{"experts_per_token": 2, "router_score": "softmax", "n_groups": 4, "lr_router": 0.00171, "norm_eps": 1e-06, "tie_embeddings": false}
Below are experts of layer 3 (counted from 0) of a mixture-of-experts language model. Rows are named router (the router's row for the expert), gate (a neuron's input weights, with its number), up (a neuron's input weights, with its number), down (a neuron's output weights, with its number) and show model dimensions 0-159. Each number is 500 + 25 x the weight over its row's rms, rounded and kept within 0 to 999. Numbers have three digits each.
Before each expert's rows: "gets" lists some tokens that make up at least twice as much of what it gets as of all text; "comes before" lists some tokens at least twice as common just after its tokens as in all text. This comes from a sample of Wikipedia text that the model never trained on. Tokens count by the router's weight.

# expert 9
gets: " | ", "1", "2", " ", " (", "0"
comes before: " | ", "1", "2", "0", "3", "–"
router:474477463467509497505496509473516469495448509492528517515472501527483496538476497554487503504492549486530516486518551472485493471547493450492499507510523488487458524522485497540512481469494512511506525511470521548529489473504468491490513515493517477528515480530507467506464502508490496481460485523486480467533503470486468502475513480507517527525504558481511527512549498504519471482477472519523483458520529466503505476499499510477507502495505542494540503492524501464460540496504523
gate3:496510520458514492513533522491521533449465515497499507502489497519484527488472439437419474484475490530502486482550487501488548506488506469518496470529511494517478476529550518480507442507501528490515523462468509475480506513511492508509467470517534506473471505479515548520521497502485495489515488536485499474522491486487518498468479478440475480497512487518537539496487451490502507464468476507500513492485480514513512473547531526494515481518492540465496441491496531507443483496455524
up3:493478481486507515490535503485530495515485468504494513487485489515502514515527523510494516461467487481490543546454524498477476530485528484502531525519509525489480484542517480488479554499507514534493524501515558540496477492506539461499528442484479541509490501511487503485482501484476489531517482516503513476506498512478526468464470515485511499510512578476452433471457532497508535503489466537469484509477521463464515540473496514503509512487504477549468445472530510516477478474469535
down3:486497502467530454504533501513508495493431514532481513475504470485497501469520502489475525499549479499500460532498504493533519538506516497560544547516532451500520465503526499476521531501532520465528494522476504509470466481487512463514492534499477473502499491515462471538503553513488439484470538541512462507499514497489502518506508503527466514525479478526486503518490515513484470520515462489513457473465478467493502514534505505460455504483498504502500494504466512512482486480470491
gate4:497494536481524477556413469505490518504528509491545505460451514475490455482466465485483492561523481509449515502490537485465505529464531482468498519530472472504462499465510518528487486483500526572515485496557492491468556492482512520504542537511461498447524512514522524514493497505497520476532529499526488485515502477500452473494497475514519493468501518544491541531486526520500507538520483505517495471494523484563497477503511507500468516461500570512536544510486508501478528482480479
up4:512495478522502518453541487512510488551490504505442512555498469520485556494536517509519528443453522486521457507536430501537488476484462521521541486470519542475524531495505508477499514474516478454512514515482519482545467519493469492520449479481502549524484472489481515538469492500536487506505484486477492527493508538483527509490531485496428491545509464493484489458527466506520480502490478493486503528506451528452507504517480509487488476493528433510441485503493481472503486460510508
down4:549470523504525495517495484511540505531473495474528517558496479507490509523513480516509543518508490494484504502472491446561533475481510512473465469525529447532490478487496515492502465546514512503511473552515501500516508516460467489501505497524473445449487500482515504494485488500488458502502498496482465502549457497524465460464510495522519514497473453514528489494496459498537424482498504478480481561540535505530451475500531532511471499511504450500465532524497495477480522514524518
gate5:522482507434500487483481494484473522508507496505500548495516548508527491529521513522475439526520512497490524517480468467490473500509517533487452496539468499565503469470501510494470489546473507471494467490462496452485514536524510490494483551523494492549483479544534492503509484530492488460487514508473501496516510502514525503509503484504588496438506558513464552461516490520495525501521522532507479484466492502479486507544491517459494513524496475572517523504525507499463500502483496
up5:459513508514461521471514534494520499449500495541464507477488476474502506444448467498513495525538534523512466481475538511507517503520508504503472537496545494471495519472511488496481489487487495527495499503513492488468495514504526531503467528485551540489508508449492500507459546485496520518510471526493451470523475537564482494504517521517484508506500466493529483526486478510481474501491482503487530516487497480542496517442551514498483502503458511455480492454518477496519464494542471
down5:511506532481500512521560559495527457486492493517555496506513516522450529474500516541482493449503499476455474461498529519487547480516496502438482503502472470481502518473475515493489483525500475512492476550473526510533531494517488506506512484475521511502520467483546510550489497508474437543519482488469549487558469486496430490458526523473510505518462488500506498482524460554487480495512482463530501509505517512497514524513498527469544505494483477494500527525533492536498550525523525
gate6:436479468499486484517515523516488540517530474504503451524507495544476528483476491527524479516502511491502519467448498515505505489501515503511515508501503469472497481452503482491462510502483493481487457539536452528508493527452505466509516506514542487512521498489502496502464558457500551464500498509506487483488519506502493485505533500501492529518472494499528475520495480538494457490475521504473456518522516532482497512529472501514484521506581475458543533571445436502500520471518455
up6:577540513493473504533467471449510464467513505567515474489489517490523469545491531504499517502491514479523504472543512544508486528498432515540486506486517516563467528519547510525490551505476520497519483478527512465524544492514451502506510473507474517497507507480515464521522498536488461542454511499494487491488433451523521478512460539503521455466513514543465540468479450464511515481501522488493508504498480507493469500551545536461510475521509488518487466490503533496473488532470502
down6:523500494512477512460490472496518470447499485507535500459475498514498521501512530514518486506519498445487509473509486498488496534495513480521504537522514449495465464487523523503497463487465505455518475509507489479477543479486494493508450505474471477472512466464521485508518504496452461536477484496438477476513506528485507487517518476490497514463484553490493539544510515516517512515541499496541526471518511491559498506511537482516501515515493499443518500516496519549474491508479548
gate7:543509462500508483490488512519509516524478500471531498485563525495539528518513497472462511489476495479455519454492532499507496457486518543535498500462498489519517490460481481472510538490467461539521493498512531526506548557512498489513470508475503464525497550527501453508491509457494526502469503497499522495497490553467536534489535491492522521485495539473516484479526527480491542506513489507531472461502507501481478509512457447497480509535433502497496509521482507497448473537481498
up7:477486509505520541502491455494519498461521538531490466512466510502505478480510532535527484516517494470547492567506470510476435512490543450497481467470522517467461484523533496539476452468540517501540493513489515490492476481513490521493523480495500475464572472498519491499498499546484493546511503510507511477478483494516499504496473538525523516511524516518437516496469539483471460487490499502493507451493499485491533528510512514537537469466529521511479449467523517514555484494486551
down7:510533526539493471494481468488495518520529503509488512526547534505504471511503503492508521508511488506545474461499497508458484518499551464512549480508486470518522499487490490494504526489499520554500493520500512492552472526519499443515517482495514468554475515497469531468485501488481457484523546534503539520507494513473486497516526476453527497507505517513530508512506533522510513506512522480491507537485492519492540509507517498471501481557508486521517523527502482469492464490498448
gate8:504513528489511534460470471488525502494477539475543521543497480518507499501525491473507496493466483491505526513488519495501499556546509531491494456524536472524491441466511511519414496451465537523531527511507502459497516489458496474515486505502520481497490528469517501514527481514429504514427511490484516480500463490540486499530507505520476501491486489483501499501504506523518534480466482497474519486490489530534495501504484506488522470505530488464562530529474490496520494516500541
up8:501513501482497492510504507517504515485488489465569488535477514538503505480484493472479500475492491462503549492498466488508517502481496477512508454499515516466479473465508469500466477499460553522512494544451520495448494462499503480494457499484507500511503520503492524515508511517433473467475483485506485485498470530556460502508526490512518551496536503489466509506507483520542512545433539511532501511498471489527477488502502515467499447527549441517495484527458508519529478497480530
down8:488473516505513521464527491489464503509515520449530474520502473548491492494525510495456535515480508498552496461513521526516503542522543521523519516467524458495496486500553474495507498524484492518527478530502505504541484505505492498481517484508514516501458481544530480524518505518463527497439509505556521497514507414526483501462538500543490499496495517489512511512518480485475578537531517500534515521524506494507533504506471528468500456520504506496441525515503501516461519501496531

# expert 11
gets: "–", " ", ".", "-", "h", " t"
comes before: "1", "2", "0", "3", "4", "6"
router:493491520481530514512457479552511470512506537477496470529491531491497502491510479492444550500509488520480476508480483517496534483499479518519391512478490511455495469554575515486508483472534484517497512502513476500536501528499485476505498461512501490455450511528497489518503460508507487539503566488471485484455504490503501513505521489530466507481490484529514573518491475495492494522525481487508486531525445533470494486526477511513511497504491502489535532512502495481518507490489480
gate0:489498496495446495470500472466519519504498523497496516521457498432498495522454484513518534496473460487531463519516497524486510462498505515500471522497510517473481494547491520522545493483459493502447543446488466469503512487524486485496508534499477494482506478496497531472517501518469490442496482487454529487491499508465467497522516514553477547517537557507560491501558483481443529530545509494483504494541494490512512483460535489512497512506524534520522530519513509515533452494515481
up0:498450477509545548492491538538465483494528458485481522485481515488546514499480518515563487528486498504502482510553466491496505507510549517491504542528508547477465466443506472527494505506483501515481510490465443490489534547531459526484479510506514495474477507504493489490507536499504523444532456525475502526512475508479464529507497500495551506507509518501520478495529480486462497494497538463470503469514538511489526474573463476528532485540517525495481505496518465471543489482531483
down0:507512469497518511557484526505469490497504499481523527480502495470545496461506478476515515468480461496502490540486508543474497500472497500493537479504538485496512481481508504505529527458493473508459489562518458481505488462509477527527507503520503535546526495499550513520508495524497482520505482452496549532486473480434530473502526525443475505498495498534509469484484512494508494473522504528526499521516527496491460528452506499518482510489521497524475458524530511534483521432453461
gate1:519509481489450506503463550473442515483502520511494519589538519503502523488522500517467493496520499519471524469496477458525478458534538514479533529539494566518488494484479486467530556498522494495490502499516499491538486492490518503508515521491530519490494534509505480525542479473525451502529507518530517477529522502486502498500530510475498524538558507509504536470533540464536521516484514476472479519490487494520505464488501521485498510513503517533439505516476479472492496492551490
up1:497444507502509504492581484522565517502509472513527520475477532501506488484495457496499470506471477467516472555547489507522531554444499487524502533479467475495502531493511515473458454517475509497521452471520498453499513480484506510522492477502487479527512482498499535458494512500477490508474511465493515505496482490522484515488465470514513479501479484502460462533461475564532488495485514523527526483498504516510500542528467471512523495511464480438545493465498479516499493516462506
down1:563512489482460470510552491465558504525502493497543472509472512476474478511530505484480527499517500480501486478496510503518533508427512508474483486480490470495483487540507508484483499514477487511485463532484520502460496512448500473520517463538494491473488470484496538461481517524495492498465480481500505519468532519510482527538533484514504494481491523475470486501544479506516500540521509484487478525495477534516512504535524500512504498564498525439513537465506518528483471515521496
gate2:511546496479543528514486504502510530519478508490499518503482491491491485535528492520471514507491529513482468509502515489472494507492534527516495477530492489473421424501508496549504467495541503540491494468535454451483481487491482491458526500519545492477523515544477492527502492477514512510478519512503537450488513488510488505514491488524542533453480482529469467502492549472468504471511548469513506510494484515506470503498482543538516438520533536480522522508466476505488478536521496
up2:501521498466501523546499475518536508528522495549476485514493477437479514511508520517532507484500463450477479528520480483522458464442544520477489479522509468464493499496555484494484517461536547521482523498511533496489536486479486519494498526478503465516511486533455507472504479518521514504503521516498534513479558493511520488491557491548551533496497488485500517495482534559512515475506552487471500519486515519508507473534510480546472477499526536452509521486470477508496502484507494
down2:486506479505462453465492474526492498505505542484466490448490501536469528470505513491522542541491483485499492480481496509527518473487483515477535473570490476522474482468445483460475505486535483521510503478504502483490495510486492483499510472488500490525480480531496493510529503483505492453425506514508462506544533486497477500475503524523480484517451485518480457536532456544485499464476513547508566493502541517474475518542475503510503526493550511507492559518514497494498482548524497
gate3:504527507473497484507476485489503495546514537490533485484467529463509536542509478468501527486468525521510491494473495521497500523520488502508482493490496483480465485534518503498511500466463536493513477501497522486461472550493483517471505473507501453475506520504522502517477502456529503532414492550513517512476444531488533557468508490539512476469504516559454504479511443517491494499487509516500465484480507507529475518478477499555501543518522550517514494487528488502484454518540483
up3:481501499532516480471488515523522487473531504456499516502473502485482503489501493499484514482458534520490494491498528542490514487540512501514496496486478473513539491540556492514506522476505589487547493529457481474491479521518472516434493498478498537450494477513511499471506502483520502489553496477490509480466464496511508509461559468492464469445511509517483486529500489478488513506534479497507498509476519518522494534485524502503492523486521520474478476530513537489497525454497523
down3:501497531500493505516462475490507504481430515457553479492494504498471525483507517540455515511472491539491524495490525544491464484486530496474489495527521510486496523490499500520507489541491530492505477476444514538500507547520474493510461487519529507481487476515495516494443509528474491486510487532482515544502494518499502492472518507483493480473501513515437525449526503537516571525561491552458477521517458491511499511492492499506448512491503515516519515445484457496516493439496529
gate4:484477533500478500545507520465555463464531489508486498527520522510527486502469503485473538469513491471499444514514522541478485494502518476513512502529509465514459502480515454512456500454508493478495500501502501487486533514498485532482492505495486490479439494498504469491443546511508483509534441481518485471446484493447477544483489481491517488508505513481556498473488472512523447510471447495516478501519517508509490521505487511515462532550526513507539508485451532489510520525505506
up4:508527500537526504530482489545458516468457522514498461519478495534504532523508511493500492512491509522500546516470515487514500511501488506471520499466471483455484505476507518531485500520487532518429487479506468547500498498487494511510526487501482495475493479500514484485514509506528527474499460482478516455533522521488549499465575510496514501494507466506480532453530478455479574505502507484485509482545464513487489522566469538518522484479502495490507506543522528495496487449508492
down4:493457491511528506516483532450481496474517509502469545507513490473489515487494512532534480506456517490523515492491468510499530476540499519514482525490539497519488496487535478513492526501544504505536458482504475559428510480433523509476529539559490461489500493522469486478541501493516493499503511513474478480507451500530550503480505522542495501536514544564471509517499487512504525504503499493473521494523483491507534509521473545497486487503501490504502480514510513484479502460514491
gate5:474501509538498526502492496523499508495487520491519492471527527472511506496507508483467474495532549516553508498515473532525474475509538531500497514484437518518480517483506503444512518471472538500482515489548448487526497484506509490542500484465482455480445530481494494487485478480494488462533522481464443515468479506493508449522522502508552497481519514473511494503507472470545490471460470475487510541502465486476520491510499489474461534513496476477488530474459475451500520499494462
up5:492479509472534499492488469507489530496511471527480500505473519519525487489488461459548481511485494538489522494501439480532507523519506460507520507518540497508551469480471523538448525526545468505538475493479529536459459530473517491482454520512490503520524500517522505509491533477494494509453502518516535466502508500513532524501475488460496484530512508510493505481473523541485505524526485526499482514492530476525523454483490485505521488489509527517532521498543533544505487474520576
down5:488462580528496498500465464494519516468463486498451472494528476484518453489538493512537507538461495468493503502506476511549471516504533502489527507519544456540506494510483530531491520502506487547534516461508513520519467479497476524437515455489499490517502501462512493564451494482525491489460486542500522546540490523506501523462497505472520479481464512494485449502497538499544488511496512509536511493499532482468476478480475546524502556497471481482518511455524512496504526520496541

# expert 4
gets: "\n", "\n\n", "2", ")", " \"", "\""
comes before: "| ", "-", "|", "\n\n", "\n", "=="
router:487547453532506514494545536513528493513509481434482470488499521534466517499545464471507483509481478562520532487502533511487433463477507475560511470492509543532501500503508484480520461488510485473478512471508510534553458511523478475509512460494522485527514535507505509496485477502495578515525481478498489520504487478507459470514465545551529509491485481477474525468507476485507500504474517507494515508539504493506479533467502515483480514518472523493470473460501547487516496478523516
gate0:517501514543469543477534485532507522491498473491541484497492482504513538512482469494485507516487528501455476513472493450506505517461491523515524505494535503489515516563500544525522492489470544518487448430527468499521470492497510551535503523516503509524509514506478505496453471492481519483524502526463504504481548512509517531490530514526498500532460523486485492517487519533461442524493491496495517516491442472504514546485479539518441465504500547531524491492459520518511529494448554
up0:501477505492458458527497475457506493514496496483533496500487542468442487507522433543500491496536470494488507530488490494478519503518522510468469472487491493526492474541522499517523510557477518506511478505457509473521485471507504504473494540468463506526518468461537469507506470498467521487519463476457488502491464486545473507475493483498510530474500462540438492547491453449492463517452481488467468450483522464524499476493538488463473475510470508503506508535530517488488514482470516
down0:539484503504495441479510537523431484513493493462426523451493483521510514469497508506485465537540474473529500525556536503502503527507507472502522538537492489530497498524523537513501497516459525524518482510484495496476501530507546488500518454536470465515472505492514502491499511494474444537488528517483537519496478512497518506477431492512497485498510519493497469456523506520525482484459485517571488489500508486521473503489505485491506464506465473512507493488486508502479496456535515
gate1:501498499475523480502492503472507496492497512507474505491530489552492476513505514488518534473504558518483525526516484467455477523472443476458518508465470569481523509546491473445520522475509521495490506475516507508494475451488471471525482507498513523453480577511467485501506503502523513487521527501486468507489498506523511512487538511446508504465509549509562499542476513514526539433494497495495528480531511477480510515513445515545511524483535482526492492507489492499489505496512524
up1:530503512520474488502504484488484507476512471505479454513521529482501501492521445517502495520484494479514464512448470462498523497509508487540460511493536500499475460464503507530517514485516442526496499530457505486488515468515506474542507517519478523524507487503483490480497523432510519554519536518487516465521525507516486482480434487532529523525501480493502491510459491518490459557486480505475477513499541519510452528478501536481462549563534494518508514515476475465500499510477522
down1:529523517508477531458528484502500502523503470497482486493451469508556519468504563494517520549456523480460516529478466500523515465490563522534509530507477483492489507514489506502505515516524462522535472482479512488509501506444519493472522483532507489475526495473497532534527498511485489471461492552500503463524535517507556527516504469486512513487514511432451493506509511515493515519520513513462519528487516501492481471492514474495495485515467492531486535491483505489541478492531556
gate2:515507475493478485525519518424536472536490466491488500487544521515493492539505526496486509512492485523522531489510502512494465504484493479489516507470513483521537499491498507462504465536529503513470452547475515459536482514524482524521504454494462549489485468513529491510519471486514512473513478460520472509484520499492495518509561446515521456485514475478498478544500495484561488484468505497479457534499448492487463549523491462491434543473510473488476513501523506518480539509510514
up2:477510515568548477498474457518493528510518488513487472479490557517512500497496492443513492507502473488514486460484511523505532494508433492490565492488511474446515532537532474492535530491522527469520532499571474530474473489536524501474480499489518507466461503497515517463518511489507516493504547463524463488501484461483526492490498480458451532521467517512471525517482480539462476459534462488490509500471535470522500491465458513503503458468470507533481499508500546513476515521503513
down2:504494473463477529487514486505499503511488485529494508504531469524479475483517495499504492445498480482519448490511513540450468501449564521509482493507479463533521490519480491447480484505500549505480477520514501510441453499474548518493532516534496472525492497504497485488487489542452480515522504497509467518511501496500519527513518506510489473517517490484513543507495526469485481535516509507475500482487547517502501490481474517476555499557516502516492517458523463494512450515462511
gate3:535483505551531506537520508534512527520483468482497536444483559523481498452473501511460506494491502519468462502525506520502475506502440488495482500503494536530536508485512514491510474540479541508501558462499497498530454479484496471503478443489496482479501506476504559459497476488470506486504512512470519542485468473498467439443487523508482463468473483529517451518521476508511488507512522503496527488495502509525478519524531521525527514510444504496473552458528510501499484523537492
up3:483459543517542531507507518467495497491496479476499465458480486518484473500505536507501521551490526459521462527499497508493497537499505487509485515463557498516552511497533482505512500499515525488500485491522509512503503507503524492528506505491486539493520490527472551490462464502476524506502458475512496492528504530453496488506535473475533524505483534526525501481520505501462541499518474500505482532473476519495480464461466537492495548461570488470505512506510433492501515551479539
down3:525519504528506468482468481544486503473478498499483527520498518532544503489501483508498497502506471538485529450446532494496488495533515503454526475534477489504543503479532501484507509489533538501504459500482492517495506490491518525507520494520498504473494496519502480522528473506508511502452464507460492544476536511487468454504481476476489479482490476549513538525473505472534469496534479491534521554516521503538472447522524548506476455510513492505458495487487535474507490543511510
gate4:526525532532499516502494468466527454517472488470493471518500482502498473501526487497502491537506498505456517515517475478546509533500545492517487452511496521483490500511495438536485445499502509502527474486494521470490502466507491480530458498489513518532502495472518458569495497511465542495508527496523477570498484487528478503475459460475505514532487521551486502510506523553505514508498529491496513487460506502513510505480487494516479498496504512497513484463523513552480502483495473
up4:490496510538500539514516465483531440534511488484484495506519517505513464479524518487504518521501476520479536492484477468555495531517525486515540467493526515492471500475523430513495440507538540481562493509495511452489482484490506476484468494510503526509485525498542467525502500519492513516492498537511531585531483503493522503515451490503496512508460493529478471537500541549511504482485490490500489461479481530520552492501509490531526478475469529482540486478521477554511482487489487
down4:508465531465542530489504536508468476505510495463466466483523518505488453469496478484546540472475489495479488516498467494528513480480560502513476471494497477478514509509525482503570511517526532442495554486440481475513455473478478520516495515491492503488468499480546481487497502442493550544471561518467495475484505484544512495495470521525486518483458484512515480462504478533516458507488520467528475492491476509500519479507502479494505502528528518470523500498496547554490468498462502
gate5:494464496554510503491525498477511469526462435512493494515454492505427490465480452470515503478467513560494522489497514532456488505518493473486488492479519494526468477495515481467555451476481485499514498480525486520476510479483467493515479494530519487521536502512496483482527504475492521456522515494459505533505482423498514469479516514482504475518467504519454504492462549530506529475513499508513531492520524504531477525486496495466519475493486521441543546490481556520457490515465523
up5:501501503529498521496493505518520523492526514513453472471491537533575523533487478475482479514504499486509470471544509540512542492494508563506507505515515512515486513528518524474511496480531510517474525534528462530503515504505456482521510531473484452514476501502558531526502474512497498539480536465538549435526462532485504456496495490495506522487515500509514478507478493498506483501475447481522498522493498488502495488482500484506491471486518504517524496487528477533517496474510503
down5:499558527526465489522519531502481468510489468484503527522517480471555518464536455521476450500518473505524514478558471516521474534440498488533479516471536527495494497510465468518473536512518471548507493473482509461482481519533510523465494549523507482497502501487489504536480536523487502493498519480548472509510508497554568467503473496533478496497530535491489471473474519461515522560449546508477485485543524485466490496475503531523529515511518484477485498495464533525492485483509529

# expert 0
gets: " |", "s", "ing", ")", " |  |", ") |"
comes before: "\n", "\n\n", " and", ": ", " of", ":"
router:477464484511491491515496520513525491508515482476442551482506512456507522523523525506507479539474521480539520512537500514546528514450484476453514525502528492490484481500502494488494521501489538528495520506488488513484526521500495530542516473500544460476520472450506542456489489508524487487547501466497490518500479505492516505483488460500446476490495545486517483522464498493566519499466472519480520468493487501500471486536538511501497528509487581504532453494510549521468476516504490
gate0:489472487512481489513496503533505448503467516501474511505505553498516510471469493493529529499514457532542557479516474455474521466476520517492530446492538528485450516553481521514526489512499542519496435510499501505518483484518471536486497492460474497535501524543507503483484515473507500464518489502505497509486488551468479487502475492483495538518485503475525520510507471515493483484519434515469457508481505495516478470500466476514489509503536504511493570520479522518505497466482565
up0:462515492502548516470540488447483500522511459537493481481483498509498497494485512485468511472525541447488433536486503565532499520555500478532512482515458530535493517500513490486491455506490512500486489491507451469487503528508499503515486535510524513547531506492546468522519475480539498485525482498476503484514510495516481499498523528506469492491507510468465508486514495534481507520546534497518496524522475493461465447477499489503493494493513486496538484484550509482514493512516492
down0:498492536497499516499447524488455543522516522474475503503473464500493511506507525499494480508515488492537473537491474517548480499458475470477479508497468512479475513483532484465496490518522501461456524502488480474509466510500476500524533495529524505459499437495532514526514528559514521519522537451520482523503517522482498507549503501450521489539524526485474535534540522529500515516509547521528542504501475471520520510528513540552483521460506502511538506481511506475541455504482449
gate1:518536492497513510510521541486551495529512516453532513477522476510529496514477464477452520493505513518500499492503495518464494453512490476536504483500457480543515537538467511492504511504546459452489512453526534548524509519488512519502529505487507565495530496470539552495490527494485540481467506513533519507510523506467495497527524467470486528476462510515510478509480505467505524464510501492526507504531510483537548439484548540492453547541520505470549537469513510531474470561494500
up1:503493539483498511534494482492485528464485519494540510483511488468492459477529533531523531503460472477530514545480505454530422507458506545491475477460484477461504502510520536522494486516516506510508496551511457516476492545504503516527456511516467533480510527499471498537541485515512497484498506487506497541510493508489523484520476504501480507522478523473539498491493494528506513508482532538539474504471498495514488511506464555509503496534508498498455465528517514525529517465433501
down1:517498483495507525506474498493498510488549468514472469522529457492491497484520476507457535484503475500481486493538476518534460500528489489478511475521494576526510467478525422498514520498512519495521528500433491473492510465500495530503513539534510530515540553486502513465503507550536527504517467540451520486484502526511509506428462514502526469504499514489497506467502505558509513502491518502487500484490468523536539518468466517538448472492490510496536456510517500514470538503516519
gate2:505490498503510493490504488495538483520517518496569503506510498517470480510518466551519484500499527493510544485463482477486484525505478475508491467477530495480479516528506504532504466477495523492493481521511518515468479516515491486517513478490499481489496443532535523469475508497509519506475483469478496477531471490479468496440528490535494473477495487493530467509485460508450520523516518552484461531427518536519489521502539518492561477515523531505489483461502473508495471471499494
up2:492482483469498500476513521533467497466460482505521516506479504473511497482506475524477477481496545465488512502480465543515484487514507487487487546516474466504493492486486515483472458473525489483496511482515516458496511497522508563507539471489492473465478503534508473538497484502550502474483479523481478480517476527486483501554493529519474529481525499484517530492492480533518480478493451535478488523517499530483488500507468461459483516563485469498558441525486510541488528518532468
down2:494516522502513480485521484529478518489449505557512540489502475480541480466491471514479533538481527483538517477478506514487483482473481495507510499473491524498488486497510533474498501483510502494518503578481516461484530494510509516508536475536472507509500499511465522481488478513513503555485540497493514510508492508458535498468523491520447534487520468516519519488482468522485534455522492490487488473543538485490497516506511500489509491535487450496508471507472469497498463538503537
gate3:515533520520493454477525509517529477526525492456482488515503496503487530481449481455476478507456523470495542497542498527518522503494493518519522489481491560509501470503513487500473534507458523462478473463452466493511485515496532508519524510486500526511512498488493490468500502513486478490488514494507492493493486525480509510524504500534486532455506529494540485502441505496478480492457548537468483467471522462477500517488443513487456479528467505507514477547515478545483488480523514
up3:492490480522528492533478489522537469534535482491520489503472467512494516490483508502483481497514530512494480486537532514500462520508487516483518465474500492489484483512512540457477466463514505510477516515502484538534510528496521482470475508478463520508492489498505502480469506486473527468549507507507478525559523497484472521502464524534493510485457506536504466526478492515547481533475491491492489539473565504494530509520503498473525490496487475503505487458476452478499508541507521
down3:519511543509505505507559483525493468496519507518502532531488458545485568484496508513537479455532523472460528489515482513537525504526483510533542506526524514512487518472536516468512532488464484514498479544480504504482529520490518493503522466518528508506522498519498521484518470545516485479497522492531499493523526496499497521478518509564521488459499523472530500542490504489489551497486480546497515501530509513536516482500494507495468508510507488513482516455477517564501536470519442
gate4:513473479528513497509500473537521482508472532497441478492540451529506559479480495526510472498437503536518503533483468522516506508481468457553461476494504523502557498513496528473493530496482481494475485501496506510529522534521457488481469439528533525494502509505562478487464500481522467512500494464528507517486482514496459485497447533509490474500506510464521528482509495512535516468499515486508515463500530501515541494532525490510489493525500492499519490510484494497512474511487491
up4:523518544539502492458473488509506497541513480516457489516507485531526572505486473495485467476458501531486525510512495549505466485515489501522512504502495496489527504537466469444502481486478473504518508514499499512532479508527521481522449464543581523457492518485523505484449458485505467522533502457549523496504482534452517484506495479513467491477505510489519551471489459507527474458445536483529499518527529490489517531518535506571476467519464535479532472541486511503505509518501510
down4:516528517528509492500496506539468473471519503565489513500509505529480496543494535494543508483464464487519492547467572539469478515497509464521491472507570517518512487520497547491504521478486494535560486528524510496466472519523449499519488500469534516470541489522510481490498500495463497487468489463533549481517503473510515538504493525486526510492474495499490464495478511441516493527532489464526521468451529501490508516528465507521489478524492528489487514513516520496517471507510474
gate5:485450533493508489504482482491478490490492508462499459487489525489508508490477472516485518543507510513547493511507475515455532493555500484482494535528511474452506495521479477505463466501494519489515478508501558482484535519480526481531480540473481438442460488490455448554495535483493518505515509460494524517515486546561521504531512508501471503502498499492517476510552477496510494500466453510527487478520465475506523485498532448534441501530532480489479511451466485490520492508495521
up5:482511512513486548460540488507487487508519490545483497488532471486501489534508498558534489498518453480472532429479512485508508423491507506459527423499498487557476499519533521459517528508535487470521496469504429497515484531552499473539518517485500517546531528496514507458477493532498494519492499541530542515519537475490497486475470489516515529509517449469517498466490468497485502499510532529476485530477493473513508508517502521487536521507537475486450500512470525473491485499454485
down5:503475446475517508506548499494486501472502505479459524530552487465482499523453537519509527490494445517528506493493509446470482488460487472498480457518521492548530490519491528459538514500499465485452500523509470448482496519570469462514502537480510528506465516510508477507524497479486485479516487500505493548513492482502536507485520517513529494528546494479496523538487465509513513527554526511526512487467546509518478511506496526493546508468488499478463492479494468531507492516477511